{
  "d_expert": 256,
  "balance_bias": false,
  "positions": "rope",
  "init": "uniform",
  "init_std_down": 0.00411,
  "lr_mult_o": 2.0,
  "lr_mult_up": 0.686,
  "lr_head": 0.00957,
  "doc_mask": true,
  "train_tokens": 413400000
}
Below are experts of layer 3 (counted from 0) of a mixture-of-experts language model. Rows are named gate (a neuron's input weights, with its number), up (a neuron's input weights, with its number), down (a neuron's output weights, with its number) and show model dimensions 256-383. Each number is 128 + 24 x the weight over its row's rms, rounded and kept within 0 to 255.
Before each expert's rows: "raises" lists some tokens whose logits its average output raises strongly, later layers aside. This comes from a sample of Wikipedia text that the model never trained on.

# expert 8
raises: " the", " his", " its", " a", " their", " The"
gate2 [161 114 113 147 119 100 193 126 139 168 119 122  97 148 133 102 155 116 130 130 124 113 111 139 146 138 142 135 152 119 136 128 137 115  97  88 133 127 119 105 144 150 122 131 118 126  99 148 136 124 121 141 121 101 162 154 138 112 165 103 173 112  86  75  92 135  76 113 130 116 144 120  86 111  55 161 137 140 102 139 140 166 172 117  64 138 127 133 115 111  75 108 123 119 129  92 135 131 100 152 165 130 147 135 175 119 151 126  92 155 140 145 136 111  77 122 124 165 152 112 132 128  79 101 131 154 104 131]
up2 [114 114 100 146 131 151 124 139 147 163 128 116 126 131 188 113 130 119 126  80 102  78 104 145 142  84 170 129 166 137 120 151 147 101 110 140 128 113 132 107 128  72 132 140 156 110 147 127 164 106  99  79  93 116 143 143 110  88  96 103 148 128 138 118 139 122 149 123 104  98 145  95 115 137 119  81 147 129 110 133 121 109 126 135 167 148 172 119 128 165 158 136 127 135 166 127 153 170 115 123 164 109 117 148  74 109 132 110 124 135 183 135 134 142  75 103 188 152 118 115  63 154 121 151 145 162 148 150]
down2 [132 140 117 142 134 136 145 122 122  97 170 129 130 128 135 143  86 131 127 137 139 142 137  89 113 146 114 155 163 181 123 110 109 113  90  89 151 140  98 154 157 118 124 140 151 100 129 108 128 122 165 172 119 100 111  89 105 147  95 112 117 109 103 170 144 108 129  85 113 101 119 129 175 108 139 131 110 147 104 128 151 131  93 116 100 108 144 139  90 131  71 116 105 116  94 111 139 116 163 137 115 140 128 100 171 118  81 119 106 141 107 154 112 146 127  97 180 133 115 133 111 133 107  81 177 161 142 135]

# expert 20
raises: ".", " |", "\"", ".\n\n", "'", " ("
gate2 [135 110 146 164 104 154 132 127 134 100 155 122 179 137 124  92 185 117 136 184 139  83 146 121  74 144 144 116 142 121 164  63  93 128  90 178 146 125 123 143  89 118 151 128 127 107 154 108 144 139 131 130 134  61 167  97 155 160  96 149 114 120 123 146 137  64 185 143 136 158 141 133 111 164 112 133 122  82 141  65 109 147 146 104 134 104 136 129 150  97 103 139 109 131 102  95 145 130 116 111 102 127 148 158 150 113 129 141 127 150 112 102 158 101 161 157 154 126 139 126 131 157 106 102  72 151 101 151]
up2 [134 120 110 109 136 118 139  98 137  53  52 121 104 146 107 110 129 146  97 150 124  87 127 178 138 108 143 114 131 143 126 129 131 111 131 130 131 177 121 112 133 161 142  84 141 109 129 128 167 123 155 133 111 137 150 142 178 115 119  96 103 100 136 153 141 141  98 138 191 125 113 115 140 149 142 177 141 140 113 150 130 141 147 134 187 114  88 150 163 138 139 166 126 154 174 128 194 133  85 112  91 139 126 132  96 143 173 157 157 119 157  89 111 127 133 191 122 130 138 122  90 127 158 123 123 148 112 146]
down2 [175 104 128 110 111 140 133 151 126 134 128 145 115 140 127 152 110 106 120 158 170 135 102 100 141 129 162 157 151  94 151 103 153 139 107 132 125 140 148 124 103 148 136 105  97 137 104 147 187 148 141 170 154 122 164 136  65 117 120  72 151 151 141 142 113  84  89 103 144 114  97  96 121 109 163 122 169 155 146 152  90 186 141 148 121 128 137  95 150 124 150 198 137 131 115 174 108 139 109 135  93 135 137 137 124 124 152 151 124 142 127 100 145 118 144 142  93 123 126 112 130 116 119 127 161 123 112  90]

# expert 19
raises: " ", " the", " (", " a"
gate2 [121 126 137 114 144 139  84  90 103 151 141 157 124 133 137 115 123 132 120 127 149 111 124 124 151 143 148  84 126 127  91 163 103 117  92 147 163 163 164  75 116 146 138 128 152 165 104 128 156 150 111 120 120 173 109 172 118  99 131 155 116  84 131 143 171  96 131 158 159 144 183 146 128 148 145 124  99 119 164 126 144 136 120  99 149 138 168  75 129  92  87 131 135  88 108 126 140 142 130 106 105 165 144 150 147 145 140 175 109 115 124 120 114 150 155  86 122 141 110 163 151 120 133 147 188  90 139 113]
up2 [126 119 119 111 126 125 125 125 120 117 150 126 155 135 107 122 111 140 164 122 106 122 150 122 170  88  98 138 137  92 108 199 113 121 129 117 129  97  99 125 125 140 111 103  98  84 104 148 101 105 103 143 146 131 140 103 124 106  96 156  90 135 103 125  95 214  98 113 133 135 149 124 152 136 134 108 132 128 100 141 149 104 129 150 130 101 126 123 115 103 137 136 172 114  94 128  97 121  99  95 186 126 104 155 130  99 148 154 106 121 130 118 153  93  99  93 124  91 111 145 109 175 121 130 121  85 152 115]
down2 [120 129  93 130 100  91 127 154 125 100 136 143 143 101 159 112 125 147 124 124 115 139  94 113 115 114 123 104 112 122 108  94 141 134 143 125 125 124 121  85 145 143  87  64 140 114 174 144  97 102 136  94  92 141 141 127 144  75 111 125 129 134  90 105 148 130 127 151 136  92 147 135 144 121  99 148 133 126 128 145 131 114 182 131 147 170 113 142 111 154 113 136 123 159 136 167 118  83 120 160 140 104 145 162 156  89 147 114  85 134 124 139  95 116 134 141 118 163 129 112 115 120 145 152 144 141 109 141]

# expert 7
raises: " the", " and", " which", " but", " it"
gate2 [107 139  93 104 166 140 133 112 135 127 179 171 152 121 150 127 106 151 142 118 187 131 154 171 174 140 153 103 153 117 153 126 139  79  84 111 174 170 169 107 140 137 112  85 121 106 126 121 133 174 116 114 165 137 120 116 123 107 126 118 132 161 109 150 120 114 102 134 108 137 113 124 104 158 122 164 154 153 166 116 114  73 123 147  91 139 165 128 153 127 122 116 147 119 140 133 159 126 185 163 163 131 137 128  96 170 135 118 132 171 122 136 159 175 107 124 111 136 119  84 136 102 150 119 133 135 167 148]
up2 [170 180 128 133 137 135 104 121 103 145 134 138 122 163 106 135 137 149 108 155 121 119 160 129 115 128 106 124 139 155  84 131  90 176  93  98  93 159 120 176 143 117 131 113 172 131 136 128 141 103 124 143  79 144 123 102 121 152 121 168 118 113 150 110 117 108 149 145 118 154 118 131  95 149 126  95 119 167 162 115 128 147 142 155 148 152 113 118 108 112 103 160 115 135 123  88 106 145 125 146 117 157 133 123 104 131 123 163 147 105 128 149 113 114 170 138 135  99 133 136  90 134  89 129 115 144 131 138]
down2 [141 125 123 168 119 144 157 116  91  69  86 116 140 127 117 123 176 176 102 152  86 152  86 127 140  92 117 104 178 116 172 147 132 120 102 133  99  59 137 111 108 122 115 115 122 106 174 111 155 124 128 130 107 150 113 119 202 130 136 141 127 145 119 128 111 159 116 121 142 152 168 135 128 110 130 143  96 160 131  91 123 139 148 103 163 134  83 161 120 143 109 131 126 140 178  79 135 109 108 112 156 146 142 149 120 126 131 126 149 113 167  96 102 156 143 129  90  95 181 115 100 125 105 154 146 127 136 129]

# expert 2
raises: " (", " and", "\""
gate2 [183 123 170 126 100 100  83 133 123 127  94 146 127 155 159 125 104 144 142 160 150 138 165 124 133 144 123  83  89 136 114 147 108 151 109 117 137 112 132 134 112 115 121 144 153 107 131 114  91 105 165  90 116 193 155  97 139 136 126 108 142  82 146 135 117 122 138 122 125  93 124 140 170 147 152  95 131 154 149 126 145 110 116 110 153 127 156 130 140 143  76 113 151 131 159 115 125 131 136  82 127  98 138 117 135 125 131 140  91 137 128 164  99 146 111 117 143 175 102 117  93  99 123 123 110 140 150 110]
up2 [121 126  84 132 123 110 171  92 158 154 154 127  99 113  97 154 151 138 134 118 125  92 168 167 120 146  94  97 127 130 133 139 129  76 153 148 171 179 109 117 116 121 149 115 121 177 135 125 131  83 154 111 115 181 150  81 152 100 124 106 139 126 148 118 101 112 133 110 188 130 139 113  68  65 156 115 151 144 115 132 106 134  79 136  82 129 156  95  80 172 106 112  89 133 104  98 126 161 128 139 112 125 122 129 111 138 131 125 115 130 142 113 150 139 101 133 134 163 144 110 138  99 115  86 110 135 153 110]
down2 [111 137 127  96 141 179 114 159 104 119 117 131 132 154 194 103 143 114 123 131 119 122  90  77 136 186 121 128 121 153  91 170 128 110 117 117 125  94 179 128  96 127 118 117  79  95 126 131 157 126 124 105 163  60 168 104 122 126 127 147 101 117 150 147 122 143 127  94 143 111  83 124 197 116 133 120 117 109 137 130 117 153 121  97 183 127  97 195  73 119 128 164 124 131 145 173 104 134 143 160 145 103 120 139 133  90 133 156 155  85 126  93 116 137 129 126 163  93 144 184 152 147 116 111 119 105 159 143]

# expert 14
raises: ",", " and", ".", " (", ".\n\n", "/"
gate1 [130 102 116 123 139 118 131 124 167 137 155 127 110 128 123 139 102 134 165 122 127  99 138 147 124 105 134 151 133 112 118 116 162 137 122 145 138 163 146 111 137 161 110 104 104 159 123 114 137 122  69 123  82 101 109 108 122 158 135  85 158  87  88 120 113 123 155 185 158 121 123 216 142 149  94 112 150 144 146 138 129  92  99 147 132 158 119 121 119 108 124 126 143  87 127 139 174 109 154 110 131 135 164 138 107 125 138 147 121 147 131  93  83 101 128 139 178 134 135 115 124 136 114 104 176 105 158 143]
up1 [137 140  91  96  92  95 138 165 114  90 164 121 125 134  94 150 155 131 113  78 139 186 112 108 105 115 116  88 156 114 140 129 100 100 111  96 150 107 119 141 104 124 150 134 145 101 118 126 100 117 120  69 157 114 155 131 161  98 169 164 116 136 145 149 146 124 126  89 102 138 135 129  69 133 134  99 128 149 158 122 128 128 184 160 114 103 109 149 107 143  90 115 148 142 154 105 151  96 134 124 122 129 153 125 146 144 181 113 108 119 174 147 111 120 120 129 105  80 109 123 123 138 117 158  98 129 124 150]
down1 [184 121 153 130  88  99 140 135 134 109 110 137 106 116 161 162 105 107  97 135 143 131 111 123 122  94 159 132 121 167 121 127 110 105 117 130 121 109 118 139 101 148  95  90 121 134 138 129 177 174 166  98 163 133 151 144  89 129 143 122  98 123 135 106 117 169 125 150 161  76 142 112 131 130 145  96 143  96 120 149 180 150 104 161 119  80 124 113 155  99  78  94 148 129  81 125 107 151  84 134  92 155 169 115 128 174 102 102 154  99 147 152 101 122 124 129 140 120 119 155 114  88 139 116 143 104 146  82]

# expert 23
raises: "4", "5", "7", "1", "2", "6"
gate1 [103 166 113 114 168 154 120 139 134 120 134 135 148 162 141 129 129 130 119 118 138 140 141 111 113 141 171 143 125 127 102 115 128 100 112 168 152 169  89 137  92 154 148 139 145 136 150 129 138  92 116 179 136 125 111 172 109 121 166 155 118 124 131 126 111 130  99 146 138 152 146 127 156 152 147 113 151 143 151 129 145 121 121 117 151 100 117 164 166 134 124 155 114 153  97 134 141  89 124  82  87 154 148  80 104 115 158 147 120 137 147 128 159 175 132 141 135 147 154 143 116 110 131 112 151 123 142 130]
up1 [156 135 136 157 100 107 132 112 119 147 154 111 113 100 116 124 158 130 132 123 114 152 155 127 110 112 160 141 117 161 134 178 109 104 121 180 125  81 133 152  74 147 107 128 114 122 129 159 100 123 101 163 143  93 106 131 149  90 118 136 130 134 170 151 175 130 125 137 117 135 139  86 155  77 125 131 118 134 145  59 115 110 113 131  81 122 147 162 111 149 117 133  88 105 147 120 104 138 119 115 137 113 139 143  73 121 137 125 146 120 114 101 127 108 126  91 143 146  80 136 101 127 120 117  98 122 115 130]
down1 [106 108 140 123 115  81 124 115 170 129  95  97 143  92 121 127 126 160 129 135 122 172 107 151 133 121 150 110 108 120 146 117 122 151 134  77 145 137 176 102 153 126 152  93 133 127  98 181 130 180  89 159 165 126 138 106 104 141 108 102 124 119  91 109 156 140 114 169 132 136 107 112 138 131 124 152  64 124 103 133  83 153 137 103 121 122 118 171 127 139 155 157 155 146 144 151 114 114 110 129 121 154 129 143 158  96 138 148 142 176 147 144 193 136 132 131 152 104 137 101 128 126 155 136 144  97 115 118]

# expert 17
raises: ",", "–", ".", "-", ".\n\n", ";"
gate1 [137 172 154 147 136 142 142 122 110 125 133  91 138 126 110 141 112 125 191 109 162 134 139 137 140 120 137 116 108 130 132 134 130 106 132 125 172 163 152 128 131  96  90 142 124 134 162 144 110 177 118 108  85 123 151 107  99 123 109 149 164 165 133 128 140  98  92 148  97 125 109 119 131 184 154  60 115 109 145 131 120 119  96 138 128 151 139 102 100 139 154 140 141  99 116 154 122 148 116 121 149 114 143 101 162 145 115 164 129 129 149  90 121 153 132 158  91  63 107 110  86 133 162 110 133  93  96 125]
up1 [146  96 158 102 117 146 128 134 146 134 111 122 150  93 126 149 132 123 124 113 124 103  95 139  98 116 116 106 134 137 150 100 132 151 112 119 152 148 128 151 160 131 124 139 118 128 134 132 107 141 195 137 178 126 147 140 149 156 108 174 143 128 128 133 145 160  96 130 129 110 145 143  98 149 129 100 165 137  82 140 116 133 126 141 149  96 135 151 140 140 123 134  59 148 110 138 118  97 185 127 169 121 110 160 142 139 116  98 156 102 111 113 108 127 126  89 152 142 120  93 157 141 149 125 132 145 133 160]
down1 [120 145  74 113 145 119 139 125 109 120 176 113 149 116 125 162 104 146 124 104 138 154 113 138  75 164 129 186 150 120  93 169 147 105 125  69 176 149 128  91 116 107 111 124  56 117 150 113 108 110 108 130 158 130 169 148 117 145  88  93 121 112 133 169 120 137 128 108  99 124 152 175 181  71 124 104 115 138 114 152  78 146 141 134 103 135 115  76 125 112 146  96 134 144 193 166 167 148 163 159 102 149 168  89 165  98 123 123 123 147  94 131 123 129  88 104 168 106 137 142 118 133 119 154 152 133 137 136]

# expert 12
raises: "C", "The", "N", "T", "S", "A"
gate1 [103 142  94 125 160  77 179 160 118 125 146 131 130 152 134  45 125 123 125 118 123  90 133 138 136 135 108 158  92 116  83 104 161 115 163 108 183 152 150 162 102 165 151 136 144 120 135 180 151 150 133  83  93 167 143 107 133 140 107 113  68 113 143 131 125  86 136 106 153 156 154 166 104 158 152 155 109 145 122 171 156 129 101 106 148 120 153 173 123 133 108 137 120 111 143 116 108 169 129 130 111 166 125 159  97 129  74 148 142  92 102 103 144 120 101 137 137 107 114 145 129 129 136 186 138 127 113 146]
up1 [ 84 145 170 145 138 119 102 163 129 138 152 133 129 112 123 157 135 125 122 114 101 153 100 127 124 100 153 163 138 157 145 103  34 174  98 136 105 134 123 132 149 106 125 132 168 107 131  95 124 140 144 126 125 106 129 117 159 112  86 121 134 122 118 153 104 174 133  70 144 139 130  96 119 121 117 136 118 111 129  84 140 146 127 128 147 131 122 152 131  84 102 166 100 115 150 117 108 105 179 101 147  92 118 128 135 169 114 116 160 119 174 163 101  99 116 147 167 135 168 149  98 145  81 118 114 131 125 142]
down1 [127  90 133 145 150 140 134 115  97 115 143 132 171 119 114 110 173 115 129  78 136 185 150 114 153 185 111 135 124 130 120  94  85 107 130 126 112 118 139 121  97 135 106 123 126 151 124 156 151 147 109 127 181 122 113 112 150 123 103 127 154 127 151 181 117 163 116 186 116 115  92 140 127 159 121 124 160 149 111 130 120 145 138 103 116 154 157  93 118 145 110 124 102 155 142 124 168 129 158 136  98 138 173 110 152  80 167 129  99  94 102 108 110 100  82 117 116 114 109 180 125 164 129 143  96  87 124 131]

# expert 10
raises: " ", " —", " –"
gate2 [111 169 146  86 144 170 152 118 135 167 144 116 148 148 128 113 114 115 116 165 110 135 140 124 116 114 100 104 122 102 128  89 158 120 120 161 105 118 117 111 128  90  87 106 161 152 123 121 185 112 159 133 107 168  97 111 138 161 109 115 124 135 153 127 112 107 154 111 127 161 127 133 103 141 158 131 133 101 119 136 118 167 169 124 148 102 160 133 125 128  94 144 145 112 149 118 171 161 151  91 101  97 104 128 118 135  85  85 134 100 143 110 120 140 131 157 132 145 105 115 148 132 132 121 105 185 169 179]
up2 [ 83  81 132 139 148 123 187 163 125 143 108 100 120 114 141 107 107 106  94 137 144 130 175 127 119  94 123 145 144 174 176 127 115  97  85 151 136 138 114 128 136 110 115 154  96 174 188 117 123 120 119 114 124 150 118 119 120 141 118 107 101 131 119 172 166 111  90 123 114 116 141 142 146 124 133 113 114 128 175 144 129 122 153 145  96 140 121  93 140 137 127  98 115 102 115 105 180 183 170  85 150 119 142 132 130 139 144 128 130 165 138 164 144 146  77  91 107 171 130  89  91 157 121 119 106 154  95  75]
down2 [190 105  87 113 163 147 138 105 138 162  79 116 119 157 118 167  74 121 136 118 105 106 139 125 104 128 155 128 105 152 110 155 142 111 110 102 140 132  61 143 140  88 152 165 136 128 134  97 103 111 132 153 101 140 126 135 168 149 121 125  96 132 147 132 101 138 128 162  95 128  92 148  95 118 128 122 128 131 141 139 134  98 167 145  99 157 132 105 118 100  88 132 155 146 132 100 123 186 167 140 137 120 143 140 143 132 137 143 123 173 113 100 138  99 139 128 106  96 140 109 107 141 101  82 111  91  95 110]